Experts of a small language model.
Size: 11 layers, width 256, 15.2M parameters.
Below are experts of layer 5 (counted from 0) of a mixture-of-experts language model. Rows are named up (a neuron's input weights, with its number) and show model dimensions 0-255. Each number is 200 + 20 x the weight over its row's rms, rounded and kept within 0 to 999.
Before each expert's rows: "comes after" lists some tokens at least twice as common just before its tokens as in all text. This comes from a sample of Wikipedia text that the model never trained on. Tokens count by the router's weight.

# expert 1
comes after: " in", "ed", " to", " of", " In", " de"
up42,215,224,185,190,200,168,195,203,187,168,219,210,229,207,175,137,206,171,189,198,204,202,193,214,199,200,209,220,182,183,216,215,205,215,176,187,250,223,178,207,215,224,240,186,219,211,214,210,155,188,140,172,190,212,185,207,200,203,210,209,180,195,205,174,203,205,194,212,191,176,203,229,193,211,214,208,197,197,236,212,187,202,248,199,219,189,176,197,185,178,244,183,177,179,208,185,185,185,199,214,175,207,180,194,217,197,165,217,187,195,163,200,199,210,207,207,195,187,213,180,206,218,188,238,199,210,217,168,200,240,195,205,214,204,159,185,180,206,203,192,229,216,194,166,212,163,232,187,181,198,224,163,191,223,211,196,211,221,183,210,230,231,187,216,193,154,224,210,176,234,226,189,204,160,219,205,183,227,172,177,191,225,199,233,213,192,221,219,207,209,162,189,214,261,187,200,188,208,192,180,210,172,213,193,182,192,193,198,172,192,221,232,201,215,184,202,195,174,179,203,189,209,208,222,250,238,198,200,184,190,191,177,223,207,191,189,224,176,191,202,186,235,207,170,186,188,229,216,212,181,217,185,207,214,189,183
up43,198,196,189,211,220,186,205,186,184,214,204,175,180,239,207,194,222,210,185,153,191,198,208,175,219,214,203,207,178,189,200,189,185,174,201,197,214,201,198,200,166,211,228,228,193,202,176,234,193,204,179,233,141,185,206,186,239,208,230,187,229,195,157,209,196,251,174,175,207,166,197,190,222,188,178,204,203,201,197,209,187,166,207,215,214,213,237,181,181,179,242,201,212,189,204,185,231,205,189,195,204,217,181,205,226,183,185,240,221,208,174,217,191,214,186,193,231,261,225,178,195,201,209,217,187,210,179,242,200,202,216,209,194,215,177,198,220,213,202,214,184,200,192,234,198,209,235,196,166,188,195,201,227,211,184,207,188,167,206,174,195,231,172,201,194,202,202,202,167,176,198,198,205,174,212,210,182,177,179,203,155,235,224,135,207,214,183,193,219,208,222,186,212,194,187,175,168,189,188,217,185,201,219,225,176,191,200,160,171,146,185,197,201,209,181,190,192,207,174,234,190,174,198,221,204,214,180,169,183,190,198,209,207,159,210,193,223,198,202,180,175,200,178,189,198,184,179,177,219,210,183,199,213,217,177,219
up44,243,202,199,216,209,205,191,191,189,195,185,200,187,202,178,173,198,179,158,199,211,213,211,216,230,196,200,229,200,254,203,185,199,173,216,210,206,189,173,206,256,201,195,209,213,178,191,199,122,178,232,226,200,216,200,209,215,177,196,159,194,241,200,171,239,191,212,187,200,169,225,203,202,193,202,200,203,195,197,203,208,219,208,208,224,207,182,173,219,235,211,213,209,220,210,200,196,210,227,161,213,221,215,160,206,209,211,211,191,176,207,234,185,213,217,200,167,180,227,187,215,211,191,188,210,201,182,213,211,189,196,185,220,194,194,213,221,223,227,198,190,204,217,177,190,203,204,193,222,174,165,219,214,173,186,206,165,215,191,158,193,217,166,204,157,174,215,166,210,214,178,214,186,167,164,207,203,202,195,199,188,191,157,211,176,212,206,211,224,195,191,194,207,174,226,188,209,242,211,217,199,184,201,194,194,181,188,208,209,202,176,191,200,190,226,190,234,211,209,205,184,193,188,169,180,201,190,194,210,192,249,205,215,232,249,183,175,176,205,191,181,225,223,219,241,209,168,209,141,210,179,180,211,188,192,219
up45,180,216,212,208,211,187,185,215,194,226,159,199,165,204,192,249,197,187,173,191,185,178,213,163,192,174,200,195,195,180,175,196,192,214,215,213,181,201,228,204,203,190,261,233,189,209,167,164,150,213,206,195,223,225,191,189,184,199,171,186,220,204,245,175,195,192,198,207,202,159,199,230,203,187,211,218,178,172,191,168,220,168,227,270,180,192,224,187,154,214,225,190,220,220,238,199,208,202,216,201,201,228,194,195,202,194,173,221,187,245,226,186,195,208,196,220,209,188,193,204,167,171,196,191,253,196,187,215,197,192,215,205,197,226,208,180,234,180,207,223,219,201,193,189,225,217,220,187,207,219,203,236,223,214,197,160,232,196,171,199,189,205,196,184,179,203,164,219,193,209,223,208,205,172,185,197,199,230,187,178,204,180,211,184,193,194,228,215,201,193,173,233,158,189,191,176,200,185,206,159,186,190,216,215,212,176,201,167,177,203,169,199,160,195,196,167,234,219,205,208,163,208,214,206,219,194,207,185,203,195,204,197,206,188,182,170,218,212,206,197,222,178,210,180,203,209,216,195,190,196,189,184,203,217,204,187
up46,176,166,213,224,212,198,188,187,224,191,236,196,200,186,211,253,182,181,171,205,214,217,235,174,219,193,202,171,211,216,196,221,181,188,209,204,198,231,190,185,208,213,166,188,186,215,170,211,208,220,211,195,157,181,162,162,190,192,182,186,192,178,189,194,216,205,174,193,202,187,197,183,174,210,244,203,251,194,171,183,180,193,180,188,224,175,198,231,222,204,203,203,210,218,220,206,205,165,185,187,168,163,227,171,168,249,220,236,200,193,203,203,192,195,189,202,200,223,190,162,179,169,181,221,197,205,222,196,222,219,201,197,205,205,227,184,194,189,209,162,210,219,183,195,215,236,201,188,214,197,215,229,192,220,195,165,185,196,164,191,238,229,180,182,157,179,219,225,173,225,200,184,198,186,182,202,218,194,174,207,177,214,213,187,227,209,213,197,195,210,167,197,235,215,197,197,201,198,204,206,204,207,218,212,221,193,213,206,212,171,191,208,217,189,173,227,171,174,182,211,216,199,217,182,226,248,195,209,207,185,233,185,246,203,232,194,189,184,208,212,180,205,195,201,239,220,200,191,196,259,189,184,198,221,180,179
up47,185,223,185,175,196,195,217,208,174,203,191,195,195,185,195,174,226,203,183,193,216,174,206,173,186,166,212,198,227,193,215,194,191,191,187,224,191,178,189,212,227,193,184,194,204,199,202,202,199,174,171,198,219,178,188,188,231,174,218,173,223,191,152,198,249,199,199,225,212,229,181,197,184,216,175,183,220,191,189,172,188,184,214,229,215,197,206,214,232,232,187,203,185,170,182,184,201,201,218,214,182,188,178,183,224,227,238,205,190,192,206,174,191,213,193,151,167,200,197,179,217,230,189,198,238,201,246,213,229,199,160,189,166,191,197,202,196,193,218,203,207,213,210,174,182,209,183,172,201,211,210,202,222,182,198,188,223,228,173,176,209,239,203,169,211,155,230,171,201,201,195,194,187,168,197,209,170,222,181,237,215,183,200,181,245,221,223,189,180,194,220,164,192,187,193,216,218,209,235,182,221,202,203,238,187,200,166,201,222,211,195,235,170,188,180,171,193,215,229,199,175,190,164,198,220,187,205,168,198,199,193,179,240,188,175,214,222,195,217,221,250,223,179,209,208,190,195,210,176,189,193,228,181,201,161,178
up48,211,180,202,211,196,185,196,215,229,230,165,193,171,205,214,183,211,227,156,198,213,209,196,223,188,199,164,196,218,212,187,183,197,173,166,233,192,195,169,172,217,206,211,225,234,210,215,186,160,224,209,195,182,208,224,169,210,189,201,207,199,182,213,212,219,198,210,207,161,206,214,182,201,217,174,231,206,203,216,177,219,181,180,218,204,214,188,191,222,228,178,194,211,190,213,203,187,187,221,222,186,175,222,204,183,180,214,207,220,204,192,175,201,186,152,205,180,209,191,176,197,190,183,186,193,188,202,206,197,180,210,217,243,174,218,170,208,205,198,181,211,225,217,186,191,220,200,167,167,231,224,200,175,204,167,178,217,201,194,180,186,181,199,248,211,217,207,185,180,219,234,210,238,185,206,196,207,204,218,217,167,180,205,233,204,227,175,224,191,194,228,159,163,199,211,208,203,201,226,221,197,187,165,229,185,186,193,194,235,206,226,201,203,213,217,207,186,238,176,197,186,199,245,208,207,187,182,202,202,183,208,189,243,239,207,171,220,250,226,199,167,230,196,181,186,212,260,219,194,158,213,208,216,198,188,171
up49,201,194,199,199,199,224,210,209,210,237,199,196,226,236,187,200,151,206,199,221,224,170,228,157,214,197,240,176,206,172,210,195,206,245,188,205,225,209,183,182,205,182,195,220,200,207,199,185,197,227,199,238,209,216,196,212,168,198,196,191,189,193,204,180,207,190,190,181,229,229,207,197,214,204,202,199,200,204,194,209,193,205,165,222,221,149,211,220,236,226,205,200,234,164,221,214,220,201,218,218,187,194,249,221,194,220,186,226,218,238,202,193,208,160,237,201,188,200,195,185,194,220,220,174,219,190,193,206,189,203,195,177,225,213,236,217,199,159,229,172,209,204,191,209,221,178,196,204,212,235,163,175,199,210,232,212,193,165,183,206,172,199,225,204,215,179,226,206,180,221,242,220,162,201,194,190,203,192,195,178,211,223,185,180,175,224,205,176,182,208,222,206,222,188,194,219,192,172,202,212,149,207,195,220,233,205,222,187,193,172,172,184,204,231,219,181,220,212,216,190,203,248,208,175,177,237,223,202,216,165,219,174,215,161,219,198,181,195,169,198,169,196,202,204,195,188,190,171,195,176,198,170,204,199,188,178

# expert 4
comes after: "\n", " of", "-", "'", " as", " with"
up30,251,191,232,220,230,201,249,167,221,227,181,236,195,212,202,196,197,216,215,229,198,189,199,219,193,202,168,214,168,182,237,216,209,217,159,196,192,209,185,200,196,205,169,156,206,187,208,174,158,170,179,158,197,220,221,208,202,221,171,182,190,190,199,230,182,229,199,186,181,222,175,196,200,204,204,203,230,190,224,220,181,189,218,231,211,186,184,207,172,198,219,197,237,175,192,187,194,176,220,228,203,205,210,185,183,169,186,197,194,180,198,185,198,195,203,196,181,180,192,187,192,224,193,198,165,186,230,211,229,183,170,246,206,197,183,189,172,222,210,248,226,167,201,200,208,177,199,202,189,220,188,204,212,180,212,232,178,193,208,227,191,201,157,187,213,196,226,209,206,207,208,184,223,207,189,188,162,192,177,171,193,202,189,198,206,180,189,177,223,200,248,204,227,174,199,174,212,225,201,210,217,233,212,195,210,201,212,217,213,159,217,204,225,199,213,154,241,191,215,187,165,209,206,193,192,181,189,219,167,191,182,186,191,190,204,191,202,187,200,201,191,192,235,203,161,185,230,229,194,170,240,203,194,219,192,171
up31,212,195,207,173,214,180,213,220,164,178,196,231,207,243,187,214,217,200,211,197,181,222,195,212,230,198,177,183,204,228,202,190,189,193,211,185,209,202,182,183,194,176,204,176,196,141,203,188,200,203,167,193,202,230,153,184,220,203,209,201,195,203,170,194,179,165,195,198,181,192,171,210,189,200,177,195,190,212,182,210,184,202,214,183,184,224,163,202,200,225,235,208,210,164,193,192,159,204,184,195,195,190,211,228,197,209,163,166,187,194,184,193,218,199,194,182,186,200,171,174,177,195,210,218,179,207,226,226,197,194,216,211,226,220,203,205,229,168,226,223,167,211,214,183,173,179,193,228,227,207,205,182,185,189,229,217,188,203,208,203,156,220,228,214,227,159,236,198,172,209,152,222,194,155,249,198,209,199,198,189,215,181,210,189,210,234,192,200,227,194,216,211,187,165,173,199,179,212,208,188,213,185,197,225,208,193,176,191,223,258,208,207,208,187,239,213,215,187,177,167,192,228,213,194,215,190,228,213,166,208,153,166,192,224,193,213,187,199,177,194,196,160,167,225,207,191,209,205,203,210,192,213,220,220,228,176
up32,188,218,235,180,196,180,198,237,216,197,218,204,152,192,203,205,202,180,197,182,226,225,227,198,176,208,198,217,182,135,212,206,184,191,191,209,204,236,178,233,222,165,214,209,210,214,177,200,192,219,209,168,198,191,208,220,212,205,216,219,228,197,179,239,191,179,215,168,203,193,243,194,184,198,228,179,191,200,223,191,214,226,227,196,220,215,234,186,203,201,214,194,216,178,186,174,201,207,187,201,212,174,202,189,188,199,209,167,190,193,237,185,189,211,166,191,200,180,197,223,223,216,189,220,206,205,239,226,179,157,231,209,190,205,150,222,185,206,239,188,209,207,206,192,179,194,192,181,197,225,202,228,191,208,225,160,185,222,200,200,245,215,216,189,199,212,169,187,249,241,201,167,182,199,209,210,178,182,168,202,211,210,203,196,204,217,188,247,173,159,180,196,216,188,195,179,201,176,190,185,183,197,186,169,162,202,189,162,210,224,159,194,228,201,211,212,209,210,207,175,190,167,217,218,208,180,192,201,241,194,210,205,189,185,213,211,193,214,188,208,165,204,207,205,166,197,204,222,206,207,178,217,193,234,159,215
up33,233,193,211,193,193,183,150,190,199,200,201,217,237,246,208,189,165,179,191,199,188,209,215,188,210,173,200,186,189,226,199,211,240,185,209,197,204,204,196,158,183,196,180,194,212,231,207,184,198,241,204,226,173,247,223,174,200,212,182,193,201,180,222,210,205,182,258,227,183,212,188,194,170,201,232,180,232,213,193,216,151,194,215,227,188,214,219,199,203,182,221,210,222,155,205,213,178,206,217,205,208,192,215,205,225,201,195,183,201,191,224,189,236,187,184,176,208,232,168,195,232,214,186,206,168,205,208,218,200,190,197,180,198,219,229,205,170,220,253,219,233,195,175,191,211,180,187,214,205,172,160,183,199,199,182,186,215,224,179,188,219,170,180,210,168,208,204,198,214,196,211,223,188,224,215,208,203,195,177,186,212,215,172,176,216,191,225,226,225,207,241,245,217,206,193,204,208,200,218,196,186,203,155,167,186,202,222,224,169,212,200,235,190,227,162,185,216,211,197,213,188,164,205,213,223,225,198,184,218,201,204,193,206,197,187,196,205,171,180,217,213,170,185,223,178,176,216,200,184,213,190,229,166,197,225,190
up34,210,173,196,205,190,204,193,187,189,186,211,214,218,227,247,172,231,195,211,190,192,217,223,221,219,183,208,205,179,208,200,172,225,227,245,212,197,233,169,195,172,228,180,241,186,220,197,181,169,207,181,189,216,197,205,215,205,217,179,183,181,209,222,172,174,223,180,192,162,203,166,189,207,218,190,218,179,201,224,207,184,188,228,232,219,160,192,202,220,188,195,231,187,157,227,215,207,189,188,216,201,162,240,182,166,195,188,200,182,196,227,218,193,221,222,184,206,197,160,179,201,217,208,170,179,192,219,186,185,155,186,214,202,183,194,195,198,167,203,186,242,225,178,211,211,181,206,214,181,220,205,218,225,210,229,188,175,212,218,182,176,204,187,173,232,203,224,223,172,199,168,196,168,210,210,213,236,179,215,212,214,209,167,187,193,212,202,168,196,198,184,223,189,198,184,199,185,188,180,151,216,187,187,196,192,209,222,199,216,205,186,231,210,196,180,238,182,219,215,215,204,214,184,201,233,183,206,197,197,194,153,213,189,179,212,226,191,185,191,187,194,215,186,210,187,186,185,194,261,210,180,208,197,144,195,229
up35,193,178,190,213,191,216,166,163,201,217,170,209,194,174,188,205,171,222,208,220,163,216,204,194,160,193,194,205,221,188,208,176,191,147,233,248,193,209,196,193,199,236,173,215,191,211,205,233,209,197,203,185,182,239,203,196,217,219,175,224,161,212,206,196,247,188,193,205,192,186,206,241,207,190,176,203,192,180,221,188,164,210,191,200,203,201,211,210,217,217,220,211,176,212,219,209,170,223,184,172,206,200,200,189,202,226,203,219,175,215,228,184,184,194,164,204,196,202,154,206,206,192,243,201,237,180,214,210,196,172,206,207,213,214,163,209,213,199,179,243,194,221,211,209,188,216,226,197,202,176,229,193,195,231,203,186,201,216,180,176,204,157,224,229,236,184,208,229,189,221,192,193,189,194,211,211,234,205,229,193,178,205,193,226,212,216,222,163,213,197,194,172,188,192,171,205,213,217,221,227,158,192,191,177,188,209,187,193,227,193,171,151,193,201,234,188,192,225,184,196,197,179,201,185,215,189,211,236,165,182,197,180,185,201,194,226,213,201,212,223,210,243,147,204,190,226,203,205,216,204,191,237,192,187,184,173
up36,201,223,184,191,181,207,184,226,239,225,219,214,169,216,157,217,168,195,179,203,214,202,194,199,223,225,180,201,204,221,210,192,202,198,181,200,211,169,168,197,211,192,179,220,192,187,227,233,203,199,221,190,174,174,222,215,199,230,193,169,206,157,226,166,222,212,245,225,217,210,158,212,196,240,191,180,238,178,213,178,194,192,190,200,204,176,190,177,178,158,207,215,186,257,204,206,184,208,170,191,196,194,215,223,152,205,211,207,184,216,218,219,193,209,226,233,155,188,215,204,244,216,202,205,220,188,183,211,201,230,170,223,214,194,208,196,202,193,189,227,186,221,229,187,230,146,186,183,232,198,186,208,181,193,202,182,159,206,163,171,173,221,176,211,205,192,206,231,206,176,192,223,182,201,186,216,187,221,188,193,179,193,222,207,189,233,204,193,230,198,170,171,191,204,202,226,177,191,186,182,233,200,219,196,219,206,203,219,188,212,226,229,210,216,202,156,192,205,197,202,166,195,232,209,204,195,170,184,201,192,187,181,195,187,171,212,205,184,196,207,220,190,197,215,215,203,152,198,218,192,214,224,215,198,225,181
up37,203,177,206,199,209,220,184,197,187,209,187,194,228,222,200,203,236,212,237,148,194,209,177,225,164,217,218,205,227,205,216,193,190,219,183,211,204,176,193,183,200,187,183,234,167,232,209,199,188,162,216,183,172,212,193,215,222,195,157,206,200,160,201,183,173,201,177,186,204,189,191,206,161,213,191,186,223,183,200,209,216,185,251,183,209,219,188,161,236,205,184,202,194,169,196,225,235,201,211,161,198,196,195,181,186,210,194,202,204,241,211,178,205,213,214,195,178,217,197,174,195,247,188,180,201,207,209,185,178,181,208,210,221,230,175,214,163,221,195,239,210,210,198,173,204,227,217,229,172,202,218,178,207,184,222,200,239,205,219,221,212,184,202,199,203,183,214,178,206,207,234,209,198,173,169,206,200,210,220,188,199,191,200,182,227,182,199,167,222,212,164,173,213,233,227,171,197,196,182,191,214,202,156,211,200,186,198,162,225,150,190,243,177,194,178,191,244,210,222,180,197,196,185,209,196,200,207,213,211,179,250,164,183,236,182,216,212,203,190,194,215,182,196,198,204,200,195,212,218,185,150,200,190,199,186,197

# expert 0
comes after: " ", " S", "S", " T", " N", " P"
up30,197,204,201,232,198,155,213,194,220,190,195,197,206,197,183,177,187,209,197,228,180,193,198,244,169,175,202,212,194,203,202,170,192,228,220,212,227,226,217,220,212,198,224,198,185,206,201,166,203,204,182,201,211,254,234,205,216,219,204,205,216,187,226,181,195,157,187,188,233,189,207,247,204,212,202,206,197,164,207,189,200,193,184,226,221,207,219,221,165,194,203,175,210,213,181,203,191,195,186,215,178,206,218,216,231,198,180,198,170,215,177,187,179,210,198,234,208,225,210,210,215,208,198,212,215,155,211,210,236,227,192,176,199,197,214,165,200,178,204,195,240,205,213,191,183,218,209,170,147,185,184,202,224,210,168,167,175,204,211,221,181,205,217,173,210,172,220,201,226,234,183,195,231,221,174,230,195,198,209,215,196,180,193,186,207,222,168,231,182,213,196,170,215,205,223,196,186,221,198,191,218,171,173,163,193,180,219,162,197,201,209,200,177,208,165,197,177,177,211,183,205,234,233,224,201,216,221,179,193,187,193,207,180,203,229,261,210,171,197,177,221,197,201,200,197,185,185,187,155,237,200,221,185,202,170,160
up31,189,187,210,198,196,223,189,208,232,215,166,205,208,201,229,196,185,189,174,175,194,188,219,201,202,205,192,224,193,184,210,186,173,201,193,222,217,193,189,216,190,197,178,194,223,221,185,199,194,199,189,219,155,233,210,158,220,228,189,211,210,218,192,236,202,192,204,184,193,230,178,213,185,209,193,192,220,176,176,217,208,158,195,232,170,190,181,193,217,205,190,161,205,176,181,179,199,191,211,198,212,213,227,218,221,202,182,210,205,192,176,203,190,197,215,222,228,163,164,232,213,193,140,201,173,225,199,219,206,186,213,225,162,201,181,197,219,204,191,195,189,194,200,171,153,226,176,193,191,173,197,263,229,190,223,230,190,196,208,204,187,154,194,201,197,200,249,208,197,176,209,206,216,182,214,185,188,194,201,223,190,182,204,213,187,216,205,230,209,200,213,242,203,179,180,190,199,225,201,199,199,203,175,199,180,162,196,193,165,212,204,228,201,216,204,186,243,157,184,204,209,185,185,180,183,266,202,181,228,200,166,174,191,203,181,219,187,193,191,176,201,171,211,197,165,194,229,178,181,175,174,175,183,249,211,209
up32,184,214,223,201,173,254,208,172,189,195,195,226,182,198,192,202,237,177,158,201,178,168,212,227,188,198,207,248,209,221,239,211,176,239,182,214,169,199,199,211,171,240,216,204,221,191,181,176,172,207,206,208,178,201,203,207,227,225,191,218,207,198,226,196,181,205,191,196,204,214,187,184,158,196,167,179,196,200,188,201,189,178,216,207,245,201,208,191,218,177,202,208,197,201,213,197,203,167,203,203,203,185,194,205,208,191,203,236,202,221,210,199,237,173,191,210,212,215,170,240,165,209,211,189,218,223,209,206,180,209,214,181,221,173,185,173,235,152,206,177,205,196,186,194,179,242,211,223,238,216,206,184,215,235,185,208,215,186,227,184,187,229,207,168,234,221,194,195,200,189,205,217,190,220,198,201,153,233,205,183,212,188,229,179,189,191,190,209,174,180,198,179,210,216,193,210,182,219,196,200,208,200,220,186,148,180,209,203,195,187,199,200,176,199,167,218,185,206,182,202,189,188,171,155,191,177,185,222,181,180,200,137,207,174,195,184,187,191,210,210,195,221,191,209,185,169,149,221,190,190,160,176,190,209,202,184
up33,189,191,210,154,225,207,179,192,186,186,205,214,218,226,207,199,204,148,190,214,238,232,208,215,192,179,178,214,174,235,197,196,226,156,203,231,218,191,183,208,235,206,186,239,227,175,209,188,211,170,182,221,210,221,204,216,176,191,201,162,194,196,194,159,233,222,200,240,210,176,185,209,216,228,210,192,193,208,219,164,175,213,212,194,197,187,190,210,220,227,222,214,193,197,206,182,181,198,180,234,212,199,208,181,233,183,148,196,212,172,172,190,195,203,178,194,181,173,202,175,251,209,202,195,233,192,205,194,225,186,196,205,206,189,199,183,198,201,209,215,199,206,169,207,189,200,238,230,198,198,201,174,183,253,184,193,179,215,237,192,228,185,169,187,187,222,208,195,206,208,202,192,219,191,182,235,173,222,195,198,181,212,210,181,170,214,226,233,203,218,190,184,188,202,181,216,183,201,184,185,174,179,202,186,191,182,234,210,200,197,193,213,186,206,200,237,210,198,215,155,195,242,195,220,180,195,194,193,197,184,227,168,240,176,213,191,209,187,207,196,226,168,164,179,183,192,206,226,177,208,169,232,202,185,201,154
up34,202,200,210,185,177,217,215,166,222,171,183,179,210,225,176,178,220,254,202,233,162,204,181,190,180,192,188,241,186,196,184,201,218,190,249,180,236,193,205,218,178,190,206,195,219,187,194,205,185,195,189,237,225,250,210,196,227,187,205,182,208,194,185,218,224,165,180,203,222,169,175,174,191,231,195,171,215,177,201,178,210,190,218,193,186,195,182,165,227,208,212,225,203,201,185,196,174,185,180,191,207,193,180,193,196,215,190,210,227,224,191,209,211,221,214,195,201,169,234,208,220,208,202,180,186,160,228,189,184,197,211,199,194,180,189,198,205,235,167,240,187,223,176,206,199,238,206,161,212,176,164,196,165,143,214,205,212,212,174,208,237,218,219,206,191,182,209,198,206,187,163,227,176,203,221,209,203,180,214,218,213,174,165,196,218,223,218,217,170,217,169,224,181,201,222,237,177,234,228,197,203,218,212,194,201,217,224,171,204,244,211,193,195,177,225,205,206,186,160,213,160,220,204,215,181,217,210,211,199,195,226,226,215,212,185,200,210,186,217,182,234,182,200,206,185,207,208,204,216,206,218,196,190,198,207,185
up35,188,186,158,211,207,201,195,205,187,208,151,209,230,189,217,225,212,188,204,184,226,177,213,179,203,237,198,180,166,184,220,183,191,219,191,202,222,188,209,182,218,200,232,205,177,153,162,231,194,218,216,173,200,167,193,184,214,150,218,176,179,186,209,213,189,210,215,194,204,197,185,178,164,172,144,179,176,194,212,183,194,164,209,205,214,193,165,196,213,169,224,160,224,208,213,180,207,207,209,210,233,208,214,189,200,219,209,177,196,222,182,230,187,238,197,188,179,221,214,216,203,232,177,164,207,212,208,184,187,213,190,204,160,229,213,183,230,191,215,188,194,205,205,197,159,209,235,212,214,211,231,192,206,202,213,213,190,193,191,173,211,206,186,197,196,208,191,213,220,197,189,180,191,205,231,186,175,220,239,231,205,191,217,194,192,214,211,183,175,173,226,167,192,163,167,211,159,212,206,216,205,211,173,246,235,205,218,211,232,175,188,219,183,206,148,204,224,184,217,210,216,218,187,194,200,178,203,189,217,175,207,179,195,205,184,203,174,201,179,216,188,182,179,231,217,192,194,178,190,192,173,193,180,232,177,224
up36,220,195,217,213,224,220,208,195,192,193,183,213,180,193,174,187,158,184,199,228,199,217,192,161,226,190,221,198,220,192,183,203,219,174,207,165,209,207,157,214,233,196,192,200,217,195,195,180,183,197,207,243,172,195,223,152,186,188,178,166,193,171,168,172,185,178,205,209,248,194,244,168,195,207,211,168,185,154,167,216,207,194,228,206,201,211,197,212,212,204,187,169,212,220,195,212,181,190,214,186,204,191,170,225,193,212,187,203,185,196,196,216,190,217,190,201,220,184,190,141,199,220,207,183,201,200,214,204,225,191,211,194,170,173,177,189,216,190,175,214,199,180,221,240,220,212,214,205,218,137,201,197,203,181,209,211,239,180,190,200,226,225,204,252,203,215,212,188,192,215,200,196,182,197,167,182,224,214,207,232,199,197,204,195,195,251,216,218,189,194,210,228,199,222,223,227,206,206,197,188,184,188,193,200,211,214,226,193,224,220,190,215,239,181,220,201,180,206,202,187,208,195,176,217,173,174,197,221,203,216,180,240,215,203,173,207,216,187,182,226,206,188,158,196,191,209,239,249,207,175,187,182,194,223,180,159
up37,177,180,210,184,175,197,184,195,152,181,197,165,187,206,202,210,214,209,184,206,205,189,189,204,175,187,200,192,191,224,219,192,193,240,191,229,228,208,201,213,212,196,203,191,205,192,223,219,224,219,210,211,220,188,194,174,229,198,213,196,194,242,188,196,174,191,202,215,213,173,191,205,190,211,228,220,187,212,193,193,192,213,201,216,179,242,174,191,214,193,203,204,216,208,242,204,222,173,175,204,222,195,169,217,237,172,205,199,190,202,206,202,173,206,166,177,191,186,193,179,155,207,188,204,215,196,217,189,206,202,195,174,208,204,180,227,217,180,218,211,204,235,220,199,174,182,166,234,193,212,164,192,201,194,178,210,223,162,246,180,160,204,223,184,234,213,217,189,188,214,240,221,205,207,181,194,198,203,195,183,198,185,203,182,194,219,226,203,191,203,233,154,210,242,190,199,199,205,232,150,156,182,183,183,190,224,181,179,228,160,204,215,174,192,199,201,175,243,186,181,192,168,151,189,204,195,160,184,211,224,195,217,194,170,235,221,225,223,189,220,151,180,218,225,218,184,197,201,218,219,172,193,196,169,208,182